python train.py --n_layer=11 --d_model=224 --experts_per_token=4 --router_score="sigmoid" --routed_scale=1.0 --balance_bias=true --lr_router=0.00282 --norm="rmsnorm" --tie_embeddings="early" --lr=0.00349 --grad_clip=2.0 --batch_tokens=[131072, 262144, 524288, 1048576] --seq_len=1024 --steps=2383
Below are experts of layer 3 (counted from 0) of a mixture-of-experts language model. Rows are named router (the router's row for the expert), up (a neuron's input weights, with its number), down (a neuron's output weights, with its number) and show model dimensions 0-223. Each number is 128 + 24 x the weight over its row's rms, rounded and kept within 0 to 255. Numbers have three digits each.
After each expert's rows: a language model's description of what the expert responds to. This comes from a sample of Wikipedia text that the model never trained on.

# expert 40
router:129154158113107108137103091175193135110150163108154120138122129104124122168146123085155169082136148138076140136100142130116187175093133144112140147160115109064148137140160127156155145106148183115135141139163114099135127076121139094148108146145147129147125160078119135101124138090157118119130175156152100156156122135136155187163153148128169079130123101139116129156128136148118131110128157101138147156133148128161132122121132199100083120137133100116166148161118138159113146142139114138090175112105143165145136144152137145145132099099151113125112107153144139103104125143142104126146125130131170143149118126133130098131144120132065128128135122113157123101147119130121155151117
up0:103118135143117133097120148106130119116146125141194121138102140131116055119100124120087091116153139136099155149120095138131093161118161111160184093136134137081120159096135091119144115115143118083130111146153156160154131096112116121140093086125126145119193113077123107116193155157131126119160097148123110144132074120117092137113120145133170132150074149110167087135167126137138096095118151082110111117107142105148120167118130158135127112165159170123114097133150141078130168164132150131145160135124133114155118118102099144171109130163133153141110136122143141129138115123148079149121141133106126141133142150160102119127110156114117111120092118123125132160127150174093132140118
down0:123182150155153110125168101094145087113146128096155134124108170110085128105129123129189143146128077145132089112111166164148091159141128108133081143125147098098130125136126136154104142076125089094123130110124117122090100091139171147159128114122147172109114129127086130129082116159150134135109133130141151143110107123176094158139150137121114103125116110149149134061103126121137118134154100145128127112187087141139156162121157134101104139159139133140124129115134134138111111134131148173175108091113135121139107120140105110094132141178109122142141126127141134135107196161168150122124114093083149112148148126140122154149154159088113162090169126151161127142114136166137132151143
Description: Main verbs after subjects. Finite verbs and auxiliaries right after the subject, such as was, is, had, became, assumed, and also in See also.

# expert 59
router:137141110106169156132107146160149128091173152133133177112126131110146086210146117083141137092090179124108167159120137129118159106133108135098142138129111169114087150128148173104122155128185127106094146147156150118126100135116144108119114137137137142152094144120144118112107163118110143087123114148155067129155120125120165135103136136124160113067130152152165129155149160115112090127174146125167131122128161150154104107164133156107120127131138119136165134107170117158101133101104125149115151151147160131110143135119113152112137128126075106116130082136172122110115120159161138155139148113126110069138076119136165098118130128141108106123118119124163162130167161143143131121126
up0:119103157136108108113118094175084102113103136153159105127160110092155122150167147113177156123178161118087115142119147155077155129113114143169140089127129128128107125123121146123119126124124113132117081117124154053133130111138135117089122127162161140124116162135134103158080134171152191125133134102153117172124127141112158133130128157132149101167091137132148120172131070159156125119126165135144120116170115129135157153108086155142080083114121105102116127148123111122102104130137130140101130137165118095138151102150094136147160133180121160125148121111136089134117134086127145177107130186127085107105136147100156119123117128127109116144088105148109152106146141125136153109136
down0:089109115161123134066131141149155125106121135187086163146106132162159163152144098096103123135124082144084143085095121139145137136124153087147090115141135116136109157143157126088153107150154165095160146110117124136097086156122143098111129083113126168113136102128152126135151155148107100117079158160144151105089167175153135065139122172105125119137150107107116171118115151120126115137122126096102157146111139138113089135082110125140163128131114151113121153178125134138136099115148131127103122113163123117160137137124122088133150102130115082120152107170129131152116091130104117137126107170096100119126130151119134177155094094111102147128138156126156126128157160126108134120086
Description: Vowel-led ending pieces. Vowel-heavy final pieces of names, species, and foreign words, such as a, o, ou, ya, ota, as in yog-a, Konstantin-ou.

# expert 61
router:106102080103123131127111128174168108115188143119144157090134139106162136187142142093142125091107161145078155134145114157066160141098098141096136151089145156131115121149109180124127154149154142123117111139158132124155148081138175124112125189130163153164097142090144156088144149089110156127136109143142076112130141144157143128147133117140137124092139123134138135123116136104130119124157170099159137132114194122161126091154125150099085131137192140112159123147137090154128139149135116133115156152115168128127163154114154179113154110113115161098123112134163138111097098175161126141133122120117130127169112134113129115113147137134110142119126125109147156122146142128123134118155
up0:151123147185115111133125107134117108131108082109148162149152111130146124187107150115117170120118124146121122133140157105126141096091104129129132104140162137110107149113154139122132127157144146136129066137148125093167111102122107123122103188154145155111107099088154138107137165129115080082165139126137175116120083098144185137157125141119149126154141116146136149169120117120141123155123150096145055161146110144115100161127141140118161184102158132149159171149121140180112146119115118115106110121147110117170135115156132163104127088196135132109161138092104135165133104112131111141141142165126125136125121150153139160137127094124132154113143161170126165112153159100111106133135
down0:128096144137126169165137149114087134169134093118116091120138146159116108122135164128119159144125075110168131129143164124124089088120113132163162133140125091159157114171174156122132103092138123128148110129154117118059137157153090130140139159140140157119142129133105094121157142167084172163083098151110103127119123130115102127132166089107125120134125132098118151112141124075110143128081136118164113110120146117124127118136104145140121118112133109123175095080112112123137147132138103157160149125175126135139152133105081093120115102125155154168155078115126084110139126175145119141087104138106113153115077125147133138163116109108119098181092126110111100131133102162096117112142
Description: Name-ending suffixes. Final pieces ending surnames and place names, like -berg, -ville, -burg, -sson, -ski, -ford, plus endings like Liaison.

# expert 7
router:124129120104123102140113116174115138087174135111134131125139116136133163165153085080103120107123167109139119175099112131143142078135115138068158147152085134089178113112141129135157170069142138116113119135124132135140157159166157103135118161114119134120153073101153088099145138104185127093154179133128118149133128143118135163143133155129150102086108113133128119144149141134133153119155147135183143120128156116088138114129121183117109135138119102111147150119144137159135143132117134107137108174114142156119117166138118155178112131137138133111113101121135151117145133137162125140106170125119106134158071136154119067104112149127103116059127135122102145143103154122095139111080
up0:097127129109104142106138129136122119119145143111107129175160108167145147143114157120135129135120183112159089184089172151136137138138145092121143120164100116109107123140126130153144145141140161129129102091112144169131105125108139130126117123128140137113122079134120110150124137134153122123128082150097116122168101156133138218128149136109144087135163159147109070123134127101138153098179102156160135126099164135106101122147140131116124091154150151139107127112148119112129076085159176133085108161113121111113113119117072131138139123118125117131143136111110151132126163168173122116166159157159125111129113131124101088096104162130129091119124106141104150150131097111114173066073
down0:117144071068099144162163111091117128106151116066145121168132173172131174150080115104109092123127128157121122065144123175139126127127119104109130115140098120167150163151088141128123147121137118096111101101117141130140124133136140113118126081122125128145099117142116064124173141171114127117126106124094130118109123098089129141106157151116171130150108127145115119090127154139141114151113131139128126108119131091112146093109112130173164115175142128132100117130115164085128060116138106099121124060104107145148110159113125168146132153133102123126144087109119137082144107100130152148094148128158113133132156110132114135134183143111108120148115125115081117127108156129145148125155
Description: Lowercase word-initial pieces. First piece of a split lowercase word after an article or preposition, like pro-se, ex-ercise, car-ry, sp-an.

# expert 10
router:096114145110137143115099137142160141092151146073099113096129144114176128194117117083121158089128178140138138165099121128108175143150109142074126138127151136126101138137159173104100153112140142141117130133151146143151150089139135102115098178159138109135132108131132112154117144089114153133114189145174101113104127139138134125112144119099125118101142101134126125171145115128126122126140153118153104118112164176128132145132120162095097136132135139106146147138171118140119143131131114115149155146128159178116162115131145151117105135077136101119131045158153164126119075138164135146120135123149093171163093123180157091142143152139113132104071150123120148139137116114151122108142
up1:050164154136076095127147128108139110109148138144091108128142105117154152125115114147120115118081114156113104132132098118104139167124134130134126148132117115103139141140096124110144125151108148120097164148101145133141116052142119130108151147120101113076145136144186084133102150151118105159104151085145143125126159150094118134135102140177137130108139093137122141127083102086171118114122147124129160129128151079122114119124080150067150090135135128112130121104141104106126103147176104149142162155142118111123140128107158138136174116155188153159115128117063119137146134139124121124088146117151155146161109138113122158082106126160121116128124149074103111094152120126137168119132
down1:093109154144134084111094147099111134099152128109166160093132167153128086124136140120103124132111107103120124138095103134158147181116147108115099075123104123084146161074137119115098119134107151101138068116157131127117132114145112146094154081110135072116175163154164118092105132103128085132137155106078131128109115106130108115140100146109129099139111154177117115116123139121168106120109094142108138167122085128113102109166148146139132110133148159146145144104149152168101148131129116134135184111152116093122113133116171160121145085135167115099092161125136189135098163082124135107136122136108125112097163100141097144154125114109115142108151101135134148138142112134110135157141
Description: Word-ending suffixes. Final suffix pieces completing longer words, such as -al in conceal, -ated in demonstrated, -ized, -ine, -ation.

# expert 3
router:078069135106144098118116090193138144090191140118133125122135130152177149162150137120141116094118179114148122156113124101100145131094103135113161134100081147101166090129117157148131174100196153129107182091163150119106172121124169121145100135158114138152110117090129102106105142108110136106137173142131097123137110118072123154154118145109154105092120152161149166143163140146127116131150133133136149117114144131089130107142144176110111100120169091095135153110150106136129143131136125134140187152113127150122134141148148149145133152126136147094113111141133124149119131112134130139078164142108121109133082141130138071124113122127102136067126125129131139120133141140136113121148
up0:129107129132146169109139162086166136132157129113126100123127127153129128137109150151110166106141144093201140119124147137105130152154161141095135147144122101116118169126112128122102144119163160130151152139123138148191140134120115108110118148109130147148112135119169066107109094109101116111125111162131137145125117145119132111174173132124159122132147146112111145202139174121127144176101068160153148104177135086124141153173104111126149139140159127126125121126146124099150123107141135138108064140101116150122129148081126122094129137125121158156131129143109161120130133120104122100123143161109105135148131134201186079101173124157118108129136149126119129146080172116139118162103
down0:115168159125137124138186135103111147138179152096165104091139142113076118134119138130191112159112122157158139112103151143120129137107133154124074126125118125159073147139130120119087091138111096130136099120172147117129113177141132189116069161101127093119120114142139120149102100129109101134152152144144113102124106134095100147131148158131105117124111136137136152153142113222154132157097133142133128104132159127137137120139095122102127123141133141135090179145112128144109094073128143136090137131118127142100119139154148133113135118149095129116089117152114109127120138160118160109162137151133164150125109114151151112137167115098142095117186152118144096099143129108106113190119
Description: Lowercase word-initial fragments. First lowercase piece of a split common noun after an article or adjective, such as st in strike, plan in planet, pat in patient.

# expert 11
router:127093161121154114121123125158145143087148159132154095128173130108161112137158105113115163073128154147145111167125115133089182156094116113073140188109127111117099155138149144099146142089153143125120149121150163142101153106142128087143109159110124095139116096121149132120136181120121124145113176128141111150137145129098147158109147139128144079078123125129140141142102101151117136138162161108151106120105172117133125107169136154102127084138169145137162147134138129158136108164138138129121132135108140152131103193112104161172100123120117099156147120162140122114089089145145099123126141124145084124157076138139127139100095150107067124110176125175142149126141141115135143128137
up0:126110143149122122073130091131159156111157146066135141090146085139099125129155108106122171134142127156092117158093129141095125174125163152124153156145123123146122132072108110095098128189113140128085106181155129152129120126156138115115146142102124136086125130130119101112125110092119124173162159146132169119123124112127094117122120162132134109104149151114142132134172127124185143135117167142113141125168127189127138122163070139123092134145097098116133130134096106181110153129117126126162118132120133157106090097133115091126144130155116118151156114146141120169099134146126152191154094104097105111144124090155125101129120105127092116111135159146094138098150133167096129109147
down0:076130146137130155113145124096142158078183141122140112092095118121116126123155156142118130175102120148135141136160159137134110142104149157094131121150154154161151126151108139139147152094144068184127149152123152138121119174155134112191103138166129154136141122148127144141106127117156152151138148126127134101111097134115109128143130129154133134098112147151097142159190128110127140131122089164131116120141131156077142137088116115134135089081135125174158115123154113132086158124136105119133085110134138122082117147108149110178102110190098118134099125101150163138166128095127152157139152149151113118109110108153108154138134138095146095160148166107147111064139138174138152116129
Description: Function words, peas/unfortun. Function words and markers like of, and, than, however, almost, $, line breaks after headings, and pieces like pe-as-ants, unf-ortun-ately.

# expert 20
router:123114160140141140122094121155184101102154160117106142102162109141127116178109143088135132081144162146136105174084152136142155120088093160111142152143114136078138143122124183116137131126160164131129134105118103131147124123113171030106151148129150107127126116111161124155125155093170175102098130148130106149110126147135180146103155137097136099120159144098156105136129153138131104151131120118145132160117140110070112095146121144128119108163143174085147144127125075154156093136095166147122137125140130116127130139114145168168160132113112145143126114139164123114146126085120082147133133117127131143131105149126136115102104177145118110106095155115130160124130150140148166131108
up0:119133156129168147088109136137108156125121125139164104182134143094116140157106147161107083121124117110151108134098126124095138165132144130131129107133143122141150128132165122092140130110168088089127119101092090093091140156139111119170121129142108147121201101142147138128108134112097129099158130174174155078127118174124120131098137117120115091114143133115106070117107159114130146122122116101120143099131162164126092132141098112135122128149172132114163146142131129188116163128108136097089136133101116122152089144132119117109105120099079116100098126098070123099156109143190169154167149129093107136122142164134147133124080096118118117122153135164150126136087140111099126110117
down0:111114178133141121157133123116120147165121139137168119094125131130147120122117113112088128118107144127124160166135166105163123100110110120116127139178160121087129044151169134130115127161130110134147166126172093156143111134147129114150100118114095156144150128116118131098085092134121119133116122129161127148150108169182130134121110137140112156123108139119087135105108120146128114137171156097167127129121134086146117162103100076107094155095117150100127090151145164138137118141130148132140116136141121138084161156116089152136150097110139085114122090127111104159159180130147156137150139137059128114105134125088157084118158093095100124125131159143116102121134126170178095156107
Description: Mid-word stems. Middle pieces of longer words after a prefix, such as val in prevalence, gress in congressional, ber in puberty, elled in expelled.

# expert 34
router:119141113106110138145117069145169124097153157120140160077157158105129153167115132099106135098130158140123152145100125145155130163115078113082139140132107160088151098132133198154172095123152155140109142155122145120167174137143168132090127146117168145161127110135137116117141114110149133123111130115175113143166115155112146176145152115143124111135098114157151162183142132121127131124155129132135118123125194139097124140120097109157089131148176111086192138130157124126124122161116171126119150156102135162150103129127132170125126085132158131146119139142150144102119074148154118119099106113155131108138103126124166121140126174149130128096109139126132132095139187122125134117149
up0:119163160121144146136097148138155130114113146068146167133140146070083118104130123129146177129092146134132167126106137130088141113107123144113130128118149123127106077121121138120136172102130115128093078098123093129076131127128126119091110129151115156133152131106111137137119125114102152141092131076115141084140147093101137104129127104166147128125122167096094122143121096149164084093124153131104101128175122112095137092104100134089069160109103145101165140138119139152140132106066105120158109134079137135157127134126131122137107123133157124152156128150154099116123111150134081146127127093112135147161123134137153135074123140123149098107174147152183099136147138134135149129195
down0:116113126139096131143177125128122128138157129145142119125129131126154168139121067135119193162110112134076107117131108143114082114146132115128096124125134143145118133151091148150199112173145145146145122164125101106125141137074121098115096134141103090149121112146139112146166128184117183124081122131125111141125132076115151114139170088148108161131127096133135113131119157155119137130122113105125103113097111132133149152111154084161107124146142103114142081115156138144139130119145154129138135150172104110064139124083143116135152146117092124160124154109124108143159133162164159163171135119149127134130150083126128135116146151132143126141116152090083112134159192161078102121158
Description: People and kin nouns. Nouns for people, family and violence, such as children, wife, members, killed, death, him, plus word pieces like gu-ide.

# expert 1
router:091133125097111117120098111175141156097155134120130135134162113109105170156132158115136137099111124099094151173134081128130148099112135158081146150113112151112127139089163204139156139109147184126120177142105115099085198089145158105128135136138172117098091109085148100093143115129151177130105113129118079180100120141140147166150103105134168096107137106124149115177128101116150126116113135117147104175165127091114134106161097095112125112129142102130160127136137128129124132160120129129105167157120131126138144166133086160137149154145113139129126139120125156148121133153126094134116147115099113107163114142155110113151124115144109119112094129108134154122127176133144158158142
up0:114129169113108148082131112116116105100143093113096136142131130131158095130163150135132149127158152090119124148081150098100137105120142105097150159126114120116160159105141171121116117078154148087128166190124116142124128123097126114112125119153150125132121101140149104130126153188186127105090139143085112107114089098094146119079117118136111117097094118118084183147177139117139154167111119163137090116136135128091129128156131139128118140095132149089151126111145145123149130167158129114116138158129145138167202129119120151093133105138114141133100132081136153152136121109120113151104139129125122145153120132132105092102137145174131116129108179058098129085143121146134096112147
down0:172156095128149164121112106126101115106087113127090103121126146130102156139127109106120074161126132091165120130095168137128151140127112130145138111115132132137128146086119115123177149136140137067128128154115193134086086149105170138128134153119152146100086124112100123122128107175170148121143130165120145104141044120117113170102145103139103126148100085105200138124148130111148135151097134132121131152133115126111117159129138165121120124117156155156152128103118164171131161099116085140128097100139125109126132109126143092061129116130141135102106135165122143109156113166113125109098173132141112181103089115094106124110132151128156136157099163131124106136142146133112138120135
Description: Mid-word fragments after initials. Word-internal pieces that follow a short capital or consonant start, like p-air, sh-ut, R-ather, M-eth-od, f-ired.

# expert 26
router:097091166103159075121120111177168140090166117147129122100133127078164124170165116116156138097124127114101139160105114128156145139084095135074136116111119127110141110127150134155115163112135123086125115137140141134132166102098163120113139152115132089135109088102138109131108106112135145161156167148169137184135094147144139186139174113109169119125128098123157112151149118112107143135127151085167163126130137146109140098139128141117106117146151126124180166128111129166142115118115142169063136144091156146143117106144128161149154124147111120104132077141119176116136125152146102158121107135122157128168116154146149151122104130142128110064149130130150147123155170134122121103117
up0:082116134127135090130083119159131127121154135122147121135119211093086133137106129137155142104115131113152125132116128142124143137106142148105135152125184150126145109125127139160135156105162106084095098130142121105094157180147175104130166103128171101098163129123121136126116109124115174128118154131150111124106164126160121129099093147156158114152097146142122146150139115103095118140077108145155149141145118154158161113128107139155129125153121116117149151121145100139119111122120164093136142189102151146154116135154111126126129122111124118162073130164134096095137155145097110168065101120152128091103128138122125144128118119081136130159170134168089127085147140160071174114107
down0:144105130129130137134104140119126139076129117153079140177137112120139122097146127108169089116116088151100127134134112133143155083129136091114132111123114120132091130100120149106116121136119162136166118130136119129146156181149118147144147130137104145098120094170104097160165165106122097118149061106098123139097142115113126134118120133130136165167092124127087124127138147149130159159137115116058111165145118167133168147111094124170140093100111099145177116139107134121159139145140125137083152097164147123152136126137153125160129135134103134086178115144141133075162126114133135109154152092139103190102167150143112121155163156133167131167134107129092119146088139089157143155106
Description: Verb stems before suffixes. Word-initial verb stems awaiting a suffix, such as employ, act, show, vis, impro, plus among and support.

# expert 47
router:055102168108108123121112106123155108099194137092133142081160106104151136171107148138132145122103165120140124163111114124147148120099118162076118147116120157121133117100120143149134136095187185084125131130124139136145149131140153101151069125129118108148138125105184114094124171127151134115090175152110099119126156142120129142162115111150167118098140099132101144114134123162129142123134145160186112163131136120124129115121125158123097118139176118127145140113174147135102138141139163136155152127093114136129141157105123188126149134139143112146120121137151144088116115138129125167119142124128122141128076105144098085106098108134097122083120132147117141065108152078136138100119
up0:131126170109134148129096103099140120100143125121178092097161082096101096164137137116107142139093113106086135117068135102142160111123154124108135108141113167116123140141133120123128083110160174118098115142095113126073128113110136133095125139168128144139153143110094109099187104145152132125080118142102118152185134128131136182166125114158160145097138149137093093099134133112150124118134149143170141132106144127116128093111124140166133131175122161111142130077162126138115129139125106155103158132137132124124093161085077134125106089146109119127135152146139151139116079149115135121186148131112150121167129145138133153125091107135115136107097154145119181108095142131088104154099
down0:157123129124103104115147120113140131141110124127096115101124125127139109154139137099071125133149108102137141094140139069129106116196179089102106118084134133141139158146110112119133146108129099134148118078114112116107137114134130163112108122109130078116148155153106113099140086129123145147116097138141120122202108143085102105120083129167168154123116128101081089161095118126176104106138168120120105106120132171113104139108149112124123123148122120158118150109124133131135120181151165126140148124124069107160164115130123113122119160117121164132142149131143124108106113144115142104130155048112149132160165146119093200137152103123144110114094142128115159150147156156111117123160
Description: Word-start consonant clusters. Single letters or clusters starting a word or syllable, such as ch, sp, p, w, in co-ff-ee, post-p-oning, motion p-icture.

# expert 55
router:094135109100151107122131090173166164079165180087160128096127133138156125149179134112150139089126180097114155145102107163123146129097093173106132141075123142128144107136145174140129148103132187132091138131176148121145169092143135096125111148115114114164078151092119143115157146093120127101109158140111082125136132134118131133174125173112150114092120116140129144130172142113134130108141150146142148154127147129123123106160112119158137113174179100087142169120138139128099148128106140152139151151142125144128142147147138135136129137129093138101110125145167130104099106131132125128132109081135108108180074166141136104103101118127110081093114112117106140150147158136131121134138
up0:143152124106079153115123127122145120127136161113142143113119133110132141153139137093119146125114160098143143138113174126124120095112137168113117095125089103135126109108137162144147131150123170149122126155146126130143145089095116127126165105126158176129124158123179127074122107160115114158132120108151119163106121096070148133116140086190148119080119100145085120141170133064129145085117138149140150109140173120148147144151114133111123076193102104098137128130141089127123140104103135139129109101072153146157138122144109131166146127128129138175133108125145179109116154165139107161140083112128091106117089086155115152150094104157089093115081118117132124130108145111139122147122
down0:094116123140136137090135124118115120108108130139115135116141127117140174163135177097135136124126129162131102135119140177155141147069124145135112145151096115148130140160126154138101112160145108162078123128137156144087132123168110126108121151170106139103114096092185137117129094109135149125145146112153121095115145161138107155085136113139150129118126165148104117156151135149161159144114086095119112150152142096128104111156111130135126156126134132120161144146140130151138158110162127167081144115151124158099137105119107128145171139172134092143095145122147090157104146090105095152189094131143120115115123116158102139127113069147110130158151140135136146188143130071124064190096
Description: Name starts after context words. Start of a proper name within a multiword title or name, like Little Red River, Class Insecta, Celine Dion, Mighty Ducks.

# expert 32
router:105118121127134131120115101206126132116177178097137145159117108095112148159134101098101133068125159141148152156137153127120210121132132139094169168111106140119156121135162150152122139108139164093086141150146142099169133101089146112133117135160185119139104147095137130139117115105136153105123149117139081164126100123114170143162126157117167116099135146113138125131154114154108136137166145098143163185130195115103119128131139169103092097122161117129162165157160107157118128137118155145130158116087173126126090122127169172146127136086144139139122125140123123096144122114137109120136139115128132134142086103125146133114144128119098131083118125147128160123150147150151129116139
up0:113137133125123110097112089149131128134117160106163154125091141120141131103126140118105124117115159098108167113135139106149141119111142138110123071094124134082141151162119122162118140143136106178087176141180110164162135110122158072109121148108146105091169134135153133130107086147105081076107074115129143069146130131114136140166118157187119123127136134146157135143151133075121119102125131106206117159153148090122109124130130101122121166138118133156186170099164112128166098115159136094107161123141115151165133140162120138136125142126128107140145101131121109130095166130102125109126155108171078090130114117127128130113100158140130138137112129115122140098117141110133121169126
down0:108135083100151088115170112180121136158137116119135111139102124136142128139092110146081119087163136126104135125168133104133079122113147099107112119143136142127129110152092135128138157144132128099149189112119143100181118154082138134112129150134096113150169130150095113122149127196097134108112149149141126144122105079136093133160162138155141155140116123112146150107146111126108159146124133130162158153157115093115100166121172144142120107138101123098098176119178145118123170118103139076149169147125096105119130133113125117139139184129086104192140130101142096149161136146173081106136108112124114172115124137108119139116138147116110150147126173113114122163147157138155149113120
Description: Table cell separators. Pipe separators between cells in Wikipedia tables of years, votes and stats, plus semicolons in award lists.

# expert 16
router:130126106091122107114090133152148135092155149121132146129121135087114151164132102111153153062107137110120183154114088101082213116080122144116124147120138165111143142132146163116126164098179167085121170109131115114125124130083158136117108147157141140138106132098105088108167147103123153094085157131093114157133139102114141124150138140145160151078129148142149128141114100130126116104173126125136149109116157115113139086139106210125092111119143120116175152130128133164112113140110115162137178142103128154100137146123109157131120114103152152090125099143150148129120119134168108123126148084121117150167108134116138101112128109137115122122113132104139089147176140131110129119138
up9:121118140090136125083146130162149104129139120109105158163126151116137109105150148105150139147133129150106146121123128131134140122105161138070155128118146123111132130116140141135143110163162133153127153180170123151078119103083126099100117138132129108114142107175127131110121137082135086147158135149113127120078141118110144135117085154168143133112134100066120171144159139145142109146118086175128113140119113074161145082118136128137122110156162123127140125132148126068132143116188156055137171169125103121095117123125110104145112121130127170152124090146174112157131095169114112119125115120122125089128099189138153122170145147146141109105125183136095111134140120115137116091133
down9:105100148111121138159137140123116141130100115124136132123105130124134124093110129117135162198144123088128104125133153135131116168131152093138155123122129110161125138144122098086123114117114081156136136099107133148147120141118102118133140160118160096110124106166137106120176123135155108144145138148146127146138113079133137095113131136117136141144086123147127115121095167144110132125103149122171108121125136132115134077052092147179138194113133154171159120150118126141120137143120145127081080127221109127090116161120108105161147127170066161131146118107104151161120177153147152153135147154132119127147111132129142138132143111123143143131087165159094058110114156093125123139138
Description: Clause and list joiners. Commas, table pipes, opening parentheses, relative pronouns like who, whose, which, plus the th piece inside names like Tóth.

# expert 29
router:087103140108131108120087089140114160074210123129147154121128134126174121170136113087165155099132169123145131151127139101110158111092117133102140128118086156096140123128110151102150131113152171102129150145175097085144128153103131112130116145125116123132157129096147125150156141100110139108143142141157104161119124129094129154142122115137162095108127149118120114122149130107125120166152141144151119140122135129121132104121113179117098123133166134119172143163138104166120131165124158147142145144103103175156087125197146179139120142140126122107094129133118137122130064134107103132100116127105174151161099137142138117102084125121075135066106138111109163132133150111166099105105
up0:128102156118172132117105112161135182107144124167101099142104133096122127140146119115122111126133164172110129127122139113182129134083120139122109097139163122172128160080163145079154123123112123135107149139089126103144103140142121102133176167120138100144124105164161117168125116127155121136109131108115148122137141130122134155167141131153164112123131126112099128159088134079130127170187125129149138124126140058150131067135109132096106118116118129122159125181093129140135149144097172122119130122168144148144168144123134135130155169117153144135142114106170133126115103143123090103121122090140089127208127118117092116097072139135132154150094094104157113145132115101125106101144
down0:140178126142129146109106124124095168148102130157127155113144111074132143123144122144155116105135122149132126153179109144149141123113135139179137095128143143146149149131108112094159111111122121066082135126105152096114134151182135137148142166159132089094136160073134117101115129138137082143118154159146089090148099100118146051131128150126136073178079100120135130117106094088123121127147115114138103177124112105137099088156156108068105157102104122138130143156105161125123160133179119101143159140128141098139137122129085125165173131140149139103115157128120152119105142148118130125155140124143133110124122108086130112152085098152118124139116115120142109136153125083139112100119
Description: Word-initial stems after articles. Word-start pieces after the, a, to, such as re, con, dec, contr, ind, arr, beginning words like contrast, independence, arrest.

# expert 39
router:114143127094147132134122125157132129121164193082115164115151126102109143155163114136140137068117130134127153167098127109135205131072155171068142121099091140106138119126159163125111155073181173141096156123147123122147143130141147087097108145163133134154103151131143136123138176118116158131105155165091099146119117128139153129164142153155156147109118144150145154129138122117142078142157154081144153122121150120124090124128133161129082109117142147084162179106134093087102125131153161154108153134112173146128122152144125157125117172108129112140164086130121131113149120143171143146135120113127119093125120140129134094106139143103118107109106146117137150147155147136119122127127
up0:114125136161113123122137125120129167113137156127124134166174136129124111116122072118133122154127155145128129117118118111144151112099120158101119083120118128119101183102117146123155097128089118115073140148127134107161094071120142103156136137147166107126171139166159108135075129082107090161132125131106140160101149128130158134128112160154135091081127121107134118167120150168139134140146113102105131125102100167094090092160117170159119129126088175154153102115149123125169095141147170150153164154152126168115129113103118136105100099128129158113099085151142144121140135095114162147139120169132133118151110096125108114158123171128145120123158069084127159106076144148132126097143
down0:099138121156105111095129177108117125146102092105143119138117114126128127132086111143136149122113128140131154093098154169158155178147129081141147122144117148129078127069100121101124129104087089113104109110135157150156129163139106121153162089143106091116116143183153162096158141101148125100140146100138103101134127134127111128129100164134104139119087137125088086118155111132120107135115124129117147158138113128132111120143146138137142132189088101120138094157097126125143079061145125146115130119138133106163097107154105121094147129151203112133116104141114115096129129125147161117116149114121133140132143187133152128139081162104177109135104139140067168118125170155123117118138
Description: List and table punctuation. Dashes after dates in timeline lists, semicolons, colons, closing parentheses, pipes and asterisks in infoboxes, tables and references.

# expert 51
router:104133127152147105168115088147131140093154199081141109136170133117155124138108127110143107108114146130125135155089110147144145174115114127110164108110147170114138143128176149121105157124134181112114157143116151117133130119114114109131126155131118113147118149115152086128131136080135174121097192111095111147138105141117163163164155137135161122090129097151066120152126136116172117127146149127145175166150158144150124094145093157124114096184173123109145142137163119172123144132109133135112142143125131132143136139146109132151140156085138145104125114134177130089138159122159115130081149112153141150177092151163156091098113136136094127110103118157103142111137155147140142156160
up0:137120115110119095145153125113121105104130116148185155193060113144099164130145163157134127111117086108095114159101136147134149126154092135141158086136119113138145108096091129148109105115142161074127111113111076099187127133112163140152133111136125098152113160122093138142147070147122083113096120104106096129135134100116152178196119148152165130110121163144135115132095131103095157113089123117115133167129141116131138098120136136128123113147133069115180182136143120090151138150111086137153143160096163141090133142162148134168133101125151119133104101143115135118116139112113099133102133103122121131155099136131107125124130113106134080132117091130120141120154157147124122133147
down0:155124144078099131123140141137145119143150104131127132166102138098109170106143105094091112144125120145159100167123124161102106141137101138142153104163141128125100135091145132081109104157115154134120083154119132146124148104145141134125138120155100129086121103145114125087169152080085091093149130153094153142146110142086155069108145132104117122159169137086147135139083182148161162149117115084101128126150129102126079144126114100131169147117128141127081145123133135101144127106133114153100106083139095092123141128081137141150137156104121151141131134108115115146145103108144096091138134145148172152111094112101119120181109088111110105115154164155133111129131126095075112123091
Description: Mid-word and capital onsets. Pieces such as agn in diagnosed, v, ph in emphasizing, and capitalized word starts like St, Ad, Var, Position in tables and infoboxes.

# expert 12
router:120118141130125150104101100156144176126126177132143118126160134101130091140152110108155153116129173164099133139145136142094199148124115166105138144140113137077148108125126143122152132074166190095136126149151131126137127106128168086123076161153115129130087157074127124135123131137134113117083128105136112103123107140152165183148156150146140113096105098102123123174108123136104146125123123117162124135108136153159155092151133198127079136131136138100166127138145146162119100135141128138119143104153109157119159142148099133140107093083140133143077080150168116105129097173119106124149153142142144163157104117143142114158140161127080100097127137124130136129139126127101120148139
up0:106139085123105101079180134164145137137123126085092123124133143147162138140177150106172100115119131147178150103100139124136134119077113131120123116123159124099136154098122127129118121144145162117135142124204092153135131121111148133133135142128148138151113158124132089142098132120116125157131127104120120074036114074121123126145117133133113130121114151115114140135105103112125134163119134114125170136109106114114096081141126139091126132168140142132128113152119111086125146136039141095173132117094135139157151126129155132158138110118122178106116134169099138164150170132110112153115152119124121102112119135165086119128117145125124125163136139107123098133213102128153111110109
down0:112135128125158089146106162106108140032156096113125116130135083142149154117121110107119186112180106146116175148128078140104117139113104150146151120114112164116117133157130146088174095124166122129108110096105115129135141107145135135151127135151132122116117108141139135140177162120129099108129114104083106151137126117114122167130102147173157142124154140143103160161089111140105096104116126150075154129173146123178178126163149154168134128171139136149102108123104108112102153130154119119116162171133153090110124132063142134111131148125116127076127149168143146145130125150121131149091179134128140135111126154132147141146154099122149126129137098134153143164134149118171121122133
Description: Auxiliary and copular verbs. Auxiliary and linking verbs in running prose, such as was, is, were, had, has, being, plus that and he.